{"experts_per_token": 4, "activation": "gelu", "router_logit_norm": 1.0, "lr_router": 0.000921}
Below are experts of layer 5 (counted from 0) of a mixture-of-experts language model. Rows are named router (the router's row for the expert), up (a neuron's input weights, with its number), down (a neuron's output weights, with its number) and show model dimensions 0-127. Each number is 500 + 40 x the weight over its row's rms, rounded and kept within 0 to 999. Numbers have three digits each.
Before each expert's rows: "comes after" lists some tokens at least twice as common just before its tokens as in all text; "raises" lists some tokens whose logits its average output raises strongly, later layers aside. This comes from a sample of Wikipedia text that the model never trained on. Tokens count by the router's weight.

# expert 85
comes after: " the", " The", "The", " a", "'s", " National"
raises: "\n", " at", " in", " as"
router:408511487550465548480520471500479478506493564500497580495488498515515555482504619501491560473516488474497533493517504534544463496564502557522502507532522488565477473449475512420562499551488539488577492543566478536561455523478495478439470547551458456388509487495397454484475420502508471447518528517503519486539558490456471489459531479486479506554485396448514511498495530513444539586502
up0:480538522484462532507521479526600515445576606411505501536525510527460509508466510495511501466467572490506559543528509448502445459532482576461467512513486496445527569459430467538516495462471484548481492500485565496501521453514432469464506488506509507441409503491475491487496367583498452503460495475524522511472496512543541491496527490502569589554532457499570473458435549495514489445523
down0:488557485531494438550532453554502519486564526438530495465513510494489504498475387553560538535470518376483476516534545513467439449491481494495462517493502509476549470500477522487497505472580487513522457471524519480473496503541479527491511520526562513494493528492515467471525435433582525592480538536430466542589476448499464467538497389547528456453493490581452514469479592514533505452516
up1:446546488548549472415562418525550512501538541451478512506481481517501503562471498501554497472470496480506483471490478584492472585575438481562549452580485505502514462442464504469496569528572499588506492480489491544480552497559506484453529475482479565434502489525486569574523482520532520484517499585542427552465538493529507483554513480472503428586546516494492470525540554487556499472466
down1:487495553475508563441480456441459535411557514500443483566521482521488464496541553470460481429536599521565457480419456487522496492469535553486529437465419425511469499574560489488473535492541483597458495530559465532519525455499506520501481493504485485485487471492483533490507444575473521532521464457548540472453561517474457474504484480427515459517508454520533593470553463479475555546518
up2:442516528495463508396464477531521457558478483545447468456491569503483548445501473601501483505535506477472456466556544501565445472539445490500544517501474505530552537466398524485455465552485533572550421498482484525493482446510517505529575531463491436465550467483556534540437492588489544496451446550514462552517475482573570492456494469500479516424537464494568493519488495504501495521493
down2:511580524517523492507577540536466507524546481529478494598532506497557469487497451456486500473469490527588562525462464439523541514450479555511512406497475586523483507500582490469549485483460469550505458476512475507496482516503482463475511533499460507576562540463496450536525526616502492522477520456529531491519470414428455499495546577559519452531503547431496493448458494575455528460469
up3:534481459514528490480513479549552492450548522481529465485491487545509528538523516426551450574485563499488501490516528520480465467513459487563554449523613517554518463497540562493370509579486447587535503467498515496544452450473536498525504517442485467481521574490492453455437500505570484554499474513545437494467558491437492470420463468514446476491548434451496539537518478451459541483503
down3:519513486469531452480548506508560544533559507605451568431483503495506537508563482468557434484534442429560476508463516499499518490461511510527509475456498466544521499516455557414484540520457562505503478462484478528500501449445474512578512492440564468484508579523443504479479486431487386450513479441528516505599502488448428486538490512462517486466562517439495504500540470501481479501416
up4:465470527531473560517421492518434495574536512532494498548516475486538563506471564457464490506517509431556565462497413476537509513545482454549533469450558460525513447501507510459525485526523563540435515509552480443553484468519527481479499509513463494507495488553497477492438465510580425486514451449536428480456527561538545529546576473499541516569574405426493466514488558528541525527473
down4:504389466504450502524544501541500494482472468474430518469547515528474497470543576569523514473474533524474465562441581458475495531544437527502458534531537469534413523482550559478564434523506493499546411551502521507523481502510509554474502522566509491467529553499470531481522518529582503434593495493574492508542561538592487539539547518448497489505476556527490511539541544509509442560494
up5:482490418463427492474494515567507549600549476446542489531466470497498456521479482485499523496489558500451553439480437488463486492532483522482503510522557506543460521510504491421522588506486507548501445482477567504462473525432482467570512507596470476443517492455480487447506457452516396464495515492501501420476546554505503582430468527459533527537539506503487459455513484474407500578452
down5:555552505513547467497558481489475493454497440550559550433534473474531493542443540445499513439495505466526498475520537473471482505454554530524469500493600535524482553487448413493572545503536535451530509583509479490460440595480435477461430529532528476526519492455513532420474494473500481476478523513514489552478576503493451492526529516595496441519495465449549442579457489539489547562492
up6:524531509565523455488531485449466496491488511471521502557536534474526519464502488492535478485513565421440522466437462482486429524453492460597525576465482524455508496461445530460486477477518448489430439494413502410541441442483547493509460460483483471452499509486538444484417453503504497507469484494466481602419590453438485497422529468519461531480512466564552498489474555485473480480481
down6:536472488489496470464505468426402454502491494458571469491496586470500561440467483494546475504463491503522560510489527480553452457474497490479561520530462583420497479519521471602492377556519522457486540471492487466462550578508479544559475559431508508528491452509486458467458561475466461561508542535532456455467506497556490521482503490518493431462538475489495503540545489408530527456496
up7:468477481483479522571481433506502490506516474484509505473409479463506533494403505511498528554521521479435603496515517515448485497462461523489491504498514455496410546415525575480518499469476509493495498593418509501514511443421510553483469487581518504474506487463451465450480445506568542565488545480475454470502508461380440517531515484501477461546474394415495530487485480505495489540493
down7:530566451561489519477486435508505484545513582423535574473490444513505534457476537539447540404482566569461535437513459576456521484470515437528499507489491511567542438477540541478580522524417548507527521484492443496500527570504457547536480554561536476514455535485516467430542470451452541455513510506504472479537476515523503506508481474495479481484402516533513479471548464451466560525545
up8:488532517536469503474483480530467516489585520554512431487498480517541608591478483519456532528522516493579554486460495532521547477517441534423434505516505451530430511488580500443538533496564448486504446535501463523513486521483493522462546463520478497502449524504516509479481460493512507518475518527487433582495553448462516533565514442536516624483525495469495508477434590511524562536409
down8:518503579448447537505521448519467502539498502507452397518565555495527467484492511507499447438504503452486552462499515529515453482514484495505474498512554526491538529523467435585507458509510461481473417496518516524457428478489482525440543438528418567462421456486566532481462481524491500484569489491436545501522520480579453398513500478576514471454473539532461496516522465461595449478551
up9:530496437447516549423434465435512539511534566478444457499468499448522522469563541481466518490441544491567602475586438506545489477494435516479501504511512467516477506459480452468494500556475516464496509513532552468491469458502488442476503476617454532546581477464569541531538413462563470534456460465560507497480554495493474451555488479507543517497546489524468485418512550485497543504490
down9:545492462540499546533510530562484462467489451463520574503481513480436520586457511488543536501519477523517519580455534497493563536517532461590498496480481466528389485484480497467507532534432480525482463481539432465542548470559503514526458559490530515475461550579504455519434534479476517498477464489447458479443531427462461503466517451438541472487501581414497584484537566475561469522482
up10:465481538522553494465465487446526466484495484448543510485509545357522487552543478529446524534532510507459550512476538517480506540510423490490485470550495431522468479504509497494465568469520482425530467543576527446522493512472499424505468442408478517489618563530481506488533526495558478502526408499521491497381513546490462445546514503455449449536492465504515532543459536553490519497469
down10:460494486528502464529497513493495472493495449501458494548550445497468521536422511553583491498531548491472540480522471513498528521510495442475559467502402513495591564451511524454479517488458487502534478482580514507477497461519442551424519558491489610513513495514524468480548507380469468438518480423494607512453500508448566476484466449564493553552433499526457461459471467526495475522500
up11:471551557443449586528512509511556468432531495450502443508542545484551602427570463442484512488523522515532515471498483578495469539517504449496481427472482438465537524514491531479522466443525525502485499521522451462465509536468490483407495519481522488548466434529457429536471537458516437470505561502517526605493505471488530546496395540536512478524476452521483490534521603489473470532479
down11:500557521486537479484559474483449489591547465479517466577477402449526522396481534534535502517483472456498443454434578457539393475446547538482478547459519457464499540556519531450508463495481483530517427508520415470544473536464498478439492552555477483433522526470502503548476483476469527495514466558508475481487531505454473468433504495511447531441525529463516524496450561472447560514519
up12:484505487595551587504462447541541470571561462433511549468522523502566528503479500524466558553531517514496536468507494456514471521567510431512498475489557488431464434551521511469507520524481448576448490462557518399520487463473511445513535519495496434521433537522470507484494444480499472481459429501486514518481561467526483443501480451558531495614521443458512466482537565435467512525503
down12:437374524392518543482557467529513519509489462479458443516480536531453423494507482514454460491483504477458569502502524434491551513529532513485520533512448509582584540497413482465529484488516470504546536455469431515515508552441524522477437466526472527524522491472486482490538491529520407529454456465527545488579510534476491489502526554405449486553558523521477495477443544528447507532532
up13:491529477519478480555439491496561504561557499552493501506545497531524502489494529508478554529481528454473565535496514536527426472498510513478472568484592517457407488451489577424478521485556527593496555502543478452469469521524524477511451538586493536474407501549400452534447528478584472550502499512449538497495443482507521511469501520527582514493431493541456517490522502437575470505486
down13:471545475549511525530533534490522544484498545439482515468515486541489529448499555533447479475510433509578547460517538479542463532520439518466410472507461516508539509449476513526492436514539530416521488463530454515525499457555483435511442517506469527499502491515500471422472433443419442421534517490506486464605529545527450530448559506546484513567465600491483441516479560497535426539487
up14:430502514562444515452540502451516548566478517436463559417504447422523514469571531480456440492528502579460566426568525544556477436479472503533525497506575438508511469494515554477543488526493505562561558492493473447496465532501509514515486510552456511487524509526451459469481526567508439458443484483518457517513527518495489545476496513523505504473497456436527507445588511524469486591417
down14:486474511509446601544536565497483463491552505508472524548458533551501464534472531476544568568489454450475487523439484476475487506467565496466405472534510504539534545532459451477537504492470497361544496514433509563504443521492499466499459508456441446509550473423508479543522493519521487524522593552522541408523470460439488487503510541500511459470489495450506497603477515497480436515511
up15:529386464534438475522556490523530569491496522501494456512583481544490473419527501514514512465554514535536548437536508499511501483551434537546507551455511499522478506453539490461460484486429497565560514572526488447528481463520497488473515562532458526477476511458393532472514531463567560497569468441562496441528493494518598529536494446474503526519470421536484520520573563492500505459504
down15:468473512458482457483491541403435481506544504457489432580481478577540443507439535513525503476476463452558534553484515540506453557470497549534471463498485459553523530505480543498586544637428507466480445480511571485574493473475451442491486463576506572498509475529527502507492488521539497551456446500474452463571466512507446437508473536526473454515462523506514491491564524531461506538488
up16:498429498456538507404471492479517494494475471511427497553493447458499576385528555479504523538477507480482517500532605463505477471444463579564620539531492530519532581448526466489452515444432494537499561522496520482558458479495479473509531450506552436483527498460528538544481453497529532463460482497484512486464542492547569519470465567490447465505475510516520517432478505478496470549558
down16:463471398498501495533555557500501498490489478441505488560519478491429444536482441486529434480522534498483476509529503448486520430587490491467469458490439537494416583557526477555452476523551428567455517438543500508477484505537490474480512516480503507479444523552476505499488432486514474498559415542460558598501482467521468526469475511484530536484498525462465480504494464539525473352469
up17:514505464461474533494448446399610504516570475461481490486505485513478436462485519533527514590517462522489569447555440472431489470469485509472453471497526448465455473460564476402518484456463481515504516475454497509518581432505530507513453483538496524491533486561473489562495549475575576510496517498496492515501502444497575561509524508494479517566454465558520489612482570496501508540467
down17:553512428463495457470431455445511521441501456451517469433519510444448394508516518473479432509515462468573435516530458490463483519493537481496502486518477552408491473463485476519456427445496492551428512472517494497527492449519512540528554525515492505490530524501557532424571521549475503595474493506497470501515442532510533535424506499511434539413493529488438476499470508476553417425511
up18:498444518515506426517478461472462505502473485477502499546463522540401484569490482558476583515479482484564569437491485533526509544508483457486530454494420535456441494474480493528490503503462445543508468488469535476523567401524542399498468488522543406490451492462573495489513586468531456474505470513457509521433432495501518551506530508506540516535455461457545515429463520471513517606530
down18:470500475476494516452539587495480477505441598496546476503482531521503558508447520517527507492451493512505552482477547490496493474611524553490486540493593511521486486475546470449503557497500430476467487515470549443563486453466531442512503418525474571494564517506502497547575537541471456509433483511446498477506476563527480453468523476546532470558511535506507482581497510399470454524382
up19:414493439535522541498491461421504530482526494478437524505514452474442509549491527469508475469501548465436473468422491483529447485568486487521521477506531522435457520497498569417473545491516492475624497638529473482455472442485491454478510500534437542430503483522563466577495439495547518581512456547479455527496511550492476478527463504504501535559492500518545496502534535543488533458438
down19:401504489473478453538550526461453511476591480488456507498545466449505538498549497539576473523502551462506483520519451486572536482559518518477494451443520552529450500543517641537445501531493508522453441530473484467478517491550490444452505514499526417454541495592428521528495447462478519459437542516491507468498517500519419494521532402454489504503476547545522483470494476466449437511502
up20:452521416494516518445516479531491544577523474438432486476442462505431437533508464523420445509397471490496571540483527513449581482566500448507479488534487540578463541503537525494482468494511492517460548526486500453537481458451539486542538503450389505503488529504536437472438491514480489499556468447485444529494542526546492544405515440515481557525469466505527505489485545434506495444488
down20:475522465507475492510509555518581491439513497517469545458481488449471527498459466484420541481466527504507484564496536582451516509491465484488531491546440510573463532548484444603502499473444561532493506553518522399453475480497506433472468508453564540522551550565508487438507527530469468495528578436484449500453536541563546504511440456461491501530489568601437568493498474519486509536500
up21:519518545467510569546552408447529566509485486496523484499477559436548589504542490514543482468522488476446588518465551552490489386506488512560541550463520493541517512521439520499532487521509596468472534519455495472481539501481566492531472527489509541519466475456531503519429565408539529569478508549507491468514553539545508430529479507551506516469392523472531537447548475506520520508522
down21:616506510501532495504505529513503500480470524550507510471514542518426473483477443442515472464514487499532545518556511441405474488482476494487540539507505492507488499475448508523548506547498530385386488469515510500434482531461487502488492555454506431457440520508604481459565590533523472512453518511460554479501436538499571531500539519468577547478544584469483508446536524447502497450466
up22:490467478479488510493502448564537498576520513469493501530499574448520504507480524507495491511495469622510457470503516492507506556469411535495511520508539450550465515461479465476511501526515569476555601478527531566508468534559437488463482491594421490512522479489436529502422482458489470521469476484497450519410562530546473562501530448459446497530533462476499475516509480513402507542386
down22:469476461426470492471496509483534533458510481574553490548502509512481528416420445433535571612506488456490524545443550515496452524456521516549500549463505530433438476549551512433561465461460510546430470514494481527480564506521520503479523504458535505463432475488491475566464481499533543466492487506487548534511502525470433412498480535547512483478458522416527484531468427436513555463455
up23:487557475487506535545423488461561520508461518501521476488566430453498557491492569525499538456506547515524496455504424643506583511492504481539498423508505530492518464503526547452552541480466534515542512459514509486523493457429509509482420483522521543533455459454563428508480418546579489500514482497542461470431507444418475466454507510505506535507448466538473433524487517496488434471449
down23:518574602525503505513498479509532488438438515458453485532511506466480515474512467528462501517545500464501479507478496505456501454462429491526453490584443521467549472414501529494487494466552421560455553503470538510429527439372488516560503554576499456464541522504527496410553499499433528468537521493497517552545488480472474519466479499449450528436438422542492487443536486505503526551464
up24:505501495505483431561502514523555517480513539488546506448614497466493555438480498527467573590547534506432548569455520492543477541461463585527491470431439532524444531460492470443521537498543481554515539494513510492507539503476469475515441524520501499484474454463446483484498475480595530445535496499510499505454451496524481446382456444501499517486526452392493496470507547550451536462528
down24:482451511538486531587563501512460540484471518517515484481522492548550476434440576493464570486457551562449510504492514512514417508510430534494537523510536489467515578520515489522523464507465538483559543513519506492470489539498474561467454494598483547469504544453462430475449479489525553438461487515518496470551576484610527459486504574474548406500466535470493598525518502546537486460519
up25:464438499477528464510484472560560540545527481445538505508520448480484495508445509525478500544488533615475493447572481543576554493559551531510531554467530497511529457419464517476503481477508527462472510423482527531506515506518560475500474438517430455441494520519561459438503464464545445534400518492521516522554508512493476490547548493486501488534457555529467562491517583573516383501528
down25:601564455518423494481467472495451487515469444467457492386526528473523568532534400470495479505565518508519518485457495476486469481511508527498525495521505496432516524485596506533473467524532443493458434471421524486533453490492537479520511530394519505535555507495487538512557493568453552462495531507442466478489443512542516569508501504435494429494503468511434460584488518473550525444456
up26:479499546440465499539517405490534435505469442479512464461533459426473557554471467598447487529554543516468532465524495507551494480541457498472520538446492605520486452491501521509547476540522444450523521482476459474456475451443502503544472494492523497517530404499473493484456499477441513455536512517446501493426540438482556583486480489422472598511529510507474507406555474464491549492490
down26:548516521537529461496529515542446456463527445471527482499536430587523533529464492491500478499449498528526538509483556552539530566450492543441556453503474537496484596629495464449548496554486450498519552511534501595438445527460513457494489482467554496596524554561529503479505550457493496507503465556485443532510449502455526477528504514481496516562559525523455560543503441502558522530532
up27:418484508496505478560489478459434485482580556501488474484536523470531518453397561438520522490557494487473573470592514487533471521584518475486466513543583539526483557532492500486483540487542483516476563529543453506556469467476503443520556492548464468462423523481531492582520505510557530456494459538515492527472469433499483454463498485483517518560507485445462512546588533614487505539473
down27:457459565547521550460536617537475546523487449526482538491465466446509527535547466439536539442508532608464464526460520476435494512559479476513489474540560493534535498566503536528473506478400491502499536501505474455515499516491574507460535497470452505446500538523496523494452470453550525493378464462503499480569499484543486476571453452548504489537525561464499512456500492473509481510387
up28:473480516497530459503504476526634456560455566497514536476560536502489487503516514504504546464497486468477497450469549546525424402520413452429468490505523522469455520432533487469570527534455520530575474481570504464408470467549490530536477460539459551479473477513471542507471506496478394562556462496590542493468515482520457496487515502541496471540483433509498515407500500523505506483479
down28:507603430459481550429554503471455538522504504511477488406492496493510452481465526521527529592477479460475424533538512527506528501453480509495470556517526574428571432494487482446535531494502488447564500462537555403545563537463513500460569547556497549500503456439456494444546455503429468498524457500455487464474506481510535450501538480473520445479526474551489467491487552487465548431491
up29:377495512452499548536512453516508516434595478458473522448447443428420453496499475444502521596480518516519425475449524495508502580501458455472456532471498433486468541485473551542525507541510545567563527531511491501425530477505525447525522466510448512462486522425509416508469492502509481460561425536511485489453511478481486515502554475454517510449440457450525485519513558452480495487549
down29:466529539485529524448486547434503543531521502516422501504490491439429524499510449590545498478584494476475512519417504534429470528490577457464528448548491511483490451475554449451498556377517445559541490449463438455488494551480510488470524434453523473499468480528536516565511511453484557483520527528495526524491447500495486515511496443459451498496540466584511543518455402479488493427519
up30:476469500505506575495465481486463471532502423537500579521487582478498486498464474376454497473486550566471559507536437481474431525495456503458497505509519500505564546512438558488376427568491505516478503499515532535424516504508497532530515505438545514475510472474443463576490464555442461473485427499474532530513519445532521560541526483486390508536491505461507547502516517544486519535449
down30:508550460557531531567439480409436525483532571497543474543492648487497473487503503515558518519523536482508478463504502477483514547477520533525489495505477530472475537507466537605449466448497536523437510457459467553501491488485487565571527484523485480568546518560471530478492557580522519538452556488526536533542461478576489477448464465488519470469448446536537518561529556498562465445514
up31:469520479467435522472496472520504504437485563394508523476504520550526476533468497551552524473491509523532547522518499445512480489430542519521484426497489522536490524504536567535562480474555458488503529478494498431577532546469570537422470426516527519510517512558501616554481505506585415465499509485524447493403485477484567462461530519450490537493453438508520481427536463541490497505432
down31:587504533475493523448485421462503477496489476424504519478490526475580540462479477531502545384501427435508535535485372579480486451464533516492491433468505499486483568524496512505491453567549533548465524514447519527480481500466503438541475530465487506493512486499523496592544489442464499404420510526506527517506463518465481493493477596503505456506478541520476474515481556511451453439551
up32:492547435483505518474461518516540498491472537502485432512539523551508524568585523502479540439536503495414515471522575514557507481468475508545582561475533524460468514500558453493433494472485479541523524507558461415492485556539480464448408562510451538510519444549452488549516440481475423513495438509519492471448596517485524486512496444533531433559446506480423536498497549521543530460512
down32:548506497491558578555480475453429509496450492526583435452505521482499577497545532457495548541467496522560477535569493471475468518504483487539485501497555481444520452436481475469516480520504485456587565549499593557503465509510510546491467500525578573458513512527450538431521536557475464447516451455493461479526467463516449477506569533549579418503441495510553491478465513487499420491495
up33:505489466502500416405496510545499451473538456464522546538511515437421542522414496540429419538561521553537508480457525561530486509564468488524499545494490554536432511559516464531567527510471532442487480549542507497463478425534541438481501493504435553451464462446519456490461456490550553554464444537511524484495534457484561467487498461495498543530502450483595499436531519521454466498512
down33:438564510503499492460482483425416474374543509564502489480487528505464449494522545494505431489453507485451491463567484552441459480449496471521540507516504495432502498589509505548426428555540538524538518484426499490478450455463469472459478394445493466574491465538526558533539556463490535503498572525503527498482488556550491513528481441450475460524540509489524474492558441511535510484509
up34:528532550474481524495540422515510509531505521552517556498501521467542554537525503501497525431481420548498540507489497533517457451424539485488560468486484471462448419463487500509459519501438435502440526534452452505597475470484479437524528481490507539439434488461530469474490463486481473464439519486526534513501558448515400436516462510504546443490472504386521413540494468578536539436513
down34:497511511492568467531462486518554452500503472489509526499443523532552490478553531436438442538519418560543527467556440435447546595546456498567521545553518474510551506507510435492475507518524507498519566457453481465476569529439546487463444581508520526493476535470541524434543503510534456515471488481509466585454465536474571583538484532487530459504520463467468468558498555480519484556438
up35:449535508526447503490496494572542440528482518459516499459450404518537501530469514462483479509469587489496479459485497458577518449480491513506548559460585469533455449533479480449537498450494492533501541489549568468475447519474560466424495432481491493513482478465487521484580490448566483454419509503527458470547478514509477515491455521483531465548458392443562559536420471493475476580483
down35:475514544465468493471494495471514567512519540557453519498462537507439397529512563491511509458510510512509494537462553438499565566566514492498452493505497503545511456532483553471541471518532570489500514548423487495527513537501514498517513512568522418486438453469394456506506498505588577469542502482440541543523504505560479569528564432498460481475538453551447481413566547516521507543452
up36:507518554510474518489522469466499511463417475486509422520418469497593469467460482519466497519490478540504440558490511469501470455475612474481448530461484563522525505548497548442486500475483501560473415489473543483553481533481485457568466530513503513591433507490509443489543471477486520540523467515525525584509452476540513479502463536480467427504505442476523546582481599539499389515515
down36:436499484505537489476540505447530534496477458463548476457531521538516521518541508518527454501511413523472569539537481426533535412456518451525475490467531508551442483573424531518532494559465479513536410466496504462486508532470447491522483443567518631486552535452557437592481463535537521496542468453516555499531542489515483454496511576474461468543510505513505536546498505433476494573516
up37:505521481508523502432512427463488544508460541445490462496487568449551442448537538550527515520494486526513472426482448539513512567531524510456448518462439467542547428545574504525485515549491497503466537506490390430534607513509489491525550517492495515507500489443507458511480510498514493440537491465513475467419499498455483552474441388472549534496513404447547492479508597496504522520524
down37:473504511571429433478515523488531508484502548546475528596502447463562437475477513516419505454483483534483600561448495482517471514552464525471475476495483513515448539564526484536447502482472459537488549482474508552469555544449494514530501563562531467503526397537481576549538447516460490482488585481449544516435491542527476437499432496551489519481467473493530566430496576512519484518505
up38:470559507531526533506458518567527480535553533438496568524499494490418446514466479465483482509512534536551461496529470477546498507507435493523483543560488489513493532437533481446522508493514481526531517504566471469379413551589572499509570484566455479494540442458493472532488546542514450551519479483503493511497492468479501514531508464480471520485568509535406475557567515456484555531371
down38:481428460559502566522490461461486446498526486525462549517478612526509436491513504511499464481581466447484491507483570434498492507473506502546489487491483540468491445518581415496560557528495522477460485483483467527577527468529446563513474467520518535486509459431463506453436458512518466458607481496530466504531514568473500485484438472450614495459541433458469498523560498517522461476446
up39:438545460505477475549524534552432519444474476495520505421498474478477470466503458542473509555454518528478469499487520546506509503513420507466565556551519467582396539466448511442495538518488476495464419541472493481506489474484509510439457550519396481403535483531499542472474498481532447533491491526447526533443441437495479500438486498522491571473488558508551511516463458593475480411485
down39:477479540477459498473480565547506526457437518510520518504460519522511524509568547512512457501461520456467565508497554469496525502468601542494534459483470499594476482530459489427499518461473472529540541455452513551491496533468475496533549396497471472539543546496424453468525503550487467469423531466561475476513484484456522615546501601452406507505492491425509565508505517568517478484453
up40:456444483495549523453456500449537520489562493523513527449543454547479530577492555475457512504446542530385548466503469510528502501483421462542509489520476532468510485449542506366468492492472449495377551472492544534535475514478545516512527555563468492470491502422433466507448505499512500531496531518527462578468459515542498457515516481531471473452593488485525450426483526547530518481482
down40:534451511398494524496474476440463449486475456456495501526495491486501524436544550575482464489540562585571511526497429536499476445531443549475491517499430454500511468433480481479557490542507532413466494478544518501495462544553566547452546538460516508507526502515430496378479501524506471511494431524483558480454451559570512511554523471534436513474503510512567487491542506564541464495529
up41:503438507519548568476556431535491451468521442448523537489531518512528568505479559517482478489475537541495500449555394523501506411489479490545551513519510484553480566507523535451504443515484495447583489502465524513495460539440549418456552517533536514550506494500529526511438498517544551498517537529497504482399533505462486526425500588507458503397468458498451481502508566469496492511413
down41:579468524460437476553535447527570502451473528452482541547544513554585455587514529522486497497434483490496468550467471566502490532505490503497470496528517569458490575485481427502498537492516518388486448558474594480500439478511539489529473484549560557530515515482497501424551534523450472505570471575516543454427498465541492491512502558545486462525447474453529509489533497427514493479494
up42:430562504467525479448426472519523461563495559532421542521550485472545501500479553440417504458499456431507431467486518518534539545492475515536595513466564450497500488503527514478523498464461506492527536469518524458512444460500538542475512520526449505478466492482489551553526545529517511600512503463525448412514566471521490610541473581410534489537513500577540520532493521495536515503472
down42:525611544431522439482559534509556460515486413508512487413529473448538551476474527499411504532509462557520456489511534404500518499560510517476457403490494493492541543491441537507424577504493476544487513526545455583544479412511514542453498481530479538484514482427525501535512454500469498503538525430559506472463554542490488507531537494502487532503555453513519461478429506497450506546497
up43:541471471515527479475496464499512487483503466386457499427477518431507533533492489427432592496469484472522515530493493500464466479446471523502507447473531516462513559489494465524519495556572459506519522559524518498518510466413511565616554440419489508446494449513447530548529516463458509523521507551524451488504488535541506474459477504465508525545489543476511564477564412523446403515422
down43:508395519503567500506572504581534528518518540491470511519534506566590493560497502542499508503473567403515534545428662509529520507454446534574560429539518537534502518480455471505536476513495553541500502475548497426584503524512488503518526474527479540528408462508486492486452496499495457513466467510550475476514461548486507463489511589501530462469483525492465492522496553489492503517536
up44:423524549514490487534441489440575535508548483433471502475477548471445513537545470551541530528501463515537538570459577479455561440480508526500446522490455488547416522478457488461512599456546537482500548541512569435454526511490491493431491460490478517473534502548527468506496477501492466584447498480506472536534525516393481431477537431523488503512543506505475547471431559497427517543476
down44:495425540481521573496567542495442480463533461420503538521496547427399518449544529449528495497546513507511529487573504480493472530499503511464418490512537517557483467542467490515497468499503481464522412504566557434462514572404564511545483499493547478552539562493576500454499470488462484495457523499482470462515472483445458482457495480477512518458448583499576464486470568510538562472540
up45:451564510520531523478519394511500446435494564543473574470520440489549536460478524508482506470474496507468498442555504495518462443485512492481507522525483474486510476510452540554517546541497492592425506487442492513503503553491468519596490511566378519451480453481484538429463485496556523543477495556528466486490454496505475450474542426532523468510471477475567543448575523519535450590448
down45:457478548504474474641499518489501520444455568505485490538492421604497489487483521473528510520484471468539527524465585451453554514528501505482557489462512572535533526427499458541576471550516499432475500491429494513524502441555499503475423478480528491487510511508496516547502469547535454521504516488506505448582565465476472513449521608426491450557551504536443505506476487512533559476529
up46:449484416517553527587481449502461492497545537461444478553500531503515463540518462476541398459516502484555508518486493493451497494505473495587545459507518403614462520506549543450489494466499471517539464472487534523495566466562475514514549524506509482532567525490552501541566436487449498510489482423539492523458448435454455555493459436510422503505505468561527563449501543503508523550499
down46:531508422499568478540541494417507522505462510428430471466485482495522543514496519501485491472560479464500504515493493526548549438517547515555512492495485504524493453489440508492479635537461471587494505546533481481518520405504473528529490595473477487519587540590528493549464521449497479446445528461477536499450551472445580485501473463495517514540464508524470612535506531547528531507457
up47:442489553515467521611462479512534518442540546449414493527503498481476539575478549538489502449551549508550526512500503553549477559493517489484556450512492532496524496542481489404525535551424520448525513478434539538453467487458490467514499455547476539471523478460508426475462488512476455564474487412459468548458552536524507465503489561506472563477517426451482422519538537566497510492428
down47:489456493602502491513504465493501453449517466476480451444474566498544555505490509498546530605466511453474557463511502471500533456460496475524551542462525508448475479529512502465423502473500538471508438525467380534480457478422513467490474489408492436471460477516469519515557516476459485487482471475503527459445487467398519512537487428443429502402477501453461429467501518474443547494489
up48:486546503493466448495470559582516510477529454468497468551500542561543527498523531565505467481539541523455422421435513465573540424502514486464508465404471472512464565555480515478550501480494533520487459521439460455489521458494482450537422590542421519501478508505518506427455524534481501490572468467439558494460519487541512455452507484514521452490535499457509537403500497456434472551491
down48:449472462526509471548485495500459485495471542511529464558517501486456401468586522540483457546527474443535575492496536534502499486467515500530540529468508523406492514481534430494564428460494495481394516485462501477489455498510542519507522483503548506527451441525498593519565535575521559486532543516410454483479516549452486471498453435465528535496532511561513485485487496409541458451405
up49:524453525476455452519503543475536492526570466443488431445486499530529532450548478485470535555553547413481539504449467466506443480485393469497496543557489429505497444421500530524542533491456467590514448572509508474515528518460471568497523457488480529590527561522494513537451449521463411490445516512478442524492537438498486546446476431525503486566523474501452475484490506462446506462514
down49:475533457530515506474492457455511406464514479470484503465478428444477578490547487453552484558514543496434477446429514604493465441503483483469488464503513502524464452438536469464517553493450554547505505531524510535484480487440545580494459455435543490569538504459502468513447473428465518486462513552435474503519470516484447561500482513442511493511564454479528416433473427455468550487546
up50:501525448498445458458518493530496499525597495457461541514500507479553552438488506482479484503519473492429531419446463470479459507536431457535537485459545500490486470471419447468446532461477540467510478469517496447535478558498460490440550515439501485423517499537514513497415532514417486524492442514573445474502501515507522470430436504579506570580430563471494454552539554510470534544474
down50:468477467500518469497575526448505545450517492527488482510470438477496514456489446478528522504515506540497522496493512531546551589479459512504563513523503541584510510559439489477476483505437461525497457541585528488533500533593431466497522398501473546468438510503551417436494431492475404487523477484511497455537455529548520458503517586498535514541468486433510533595520533492518462586467
up51:486475442417489505467501468490536511579518529501549501546503539463423548531507546465487459496476489588483482484526485449527507504541427503509430587457545545519465491495439520523529601478515517480493474521447543464542535496483462428512545524545426524491471385492468614484500501512519504534530523435517452490489510556512452537556476433460500471498538442533537464494460548533501562469508
down51:512515439521497454487569553570513498386437487532500537459463424564553471472443504470524527451544514534487452519474526476454555577559468502521545512521527462465570518500553514479443494511537476562460513452484480405525553486511579573459470491513576475455453443540430463471478504476530566503463465470500518517446515548448528524520536508495495553513466522543535524458476473501487483481569
up52:509497509458469505532586498555525552617484466469533514516528568509493494536485515503451413444478552577432544545525481496497515483563509510549410483549527456504476497476452477506474517558523427492540554466483560539522483443451493472481488462568399539478488414515482486507479525535497492515561491476499440451552486497489455568459537485481467518502525496492490468502537579577521447559488
down52:554498460535506512476456560500468475468521523561537513503471486553502456356498468457547562494432420485523436447503468521445447493454467497447586518471526544414575541521486538475534473518527568522453506523522503546501517513428476441515493487516532420544438532478484546543542487530492518535444483477519521457471500550490540432550454465525529519511463492478523527439537498548540479491564
up53:521519423485509543497452488520506501512516534477463499375553538477393508455546476481487518514528552598543561508506524480521483491480483462537547502423523494497509527521509455437511502486528520532514460483518512493487506484508571487490558489598434435516527475518507542485578521460589449574510465491497462482534593489443504487424538542493486491471497470542498474616533503544510509492570
down53:523543463422552462541471481455574455523492544496551480467536539523513469509494501551507432433431492512495524614441486484523527501535555509561475540427493453469523477488509476467472535585471476503507518561557495521502486585525501493509428456542448514439605473478511515454507466537451493586500491510553507436576448464439511488547512486513452486529429501538530535522540517498530485532521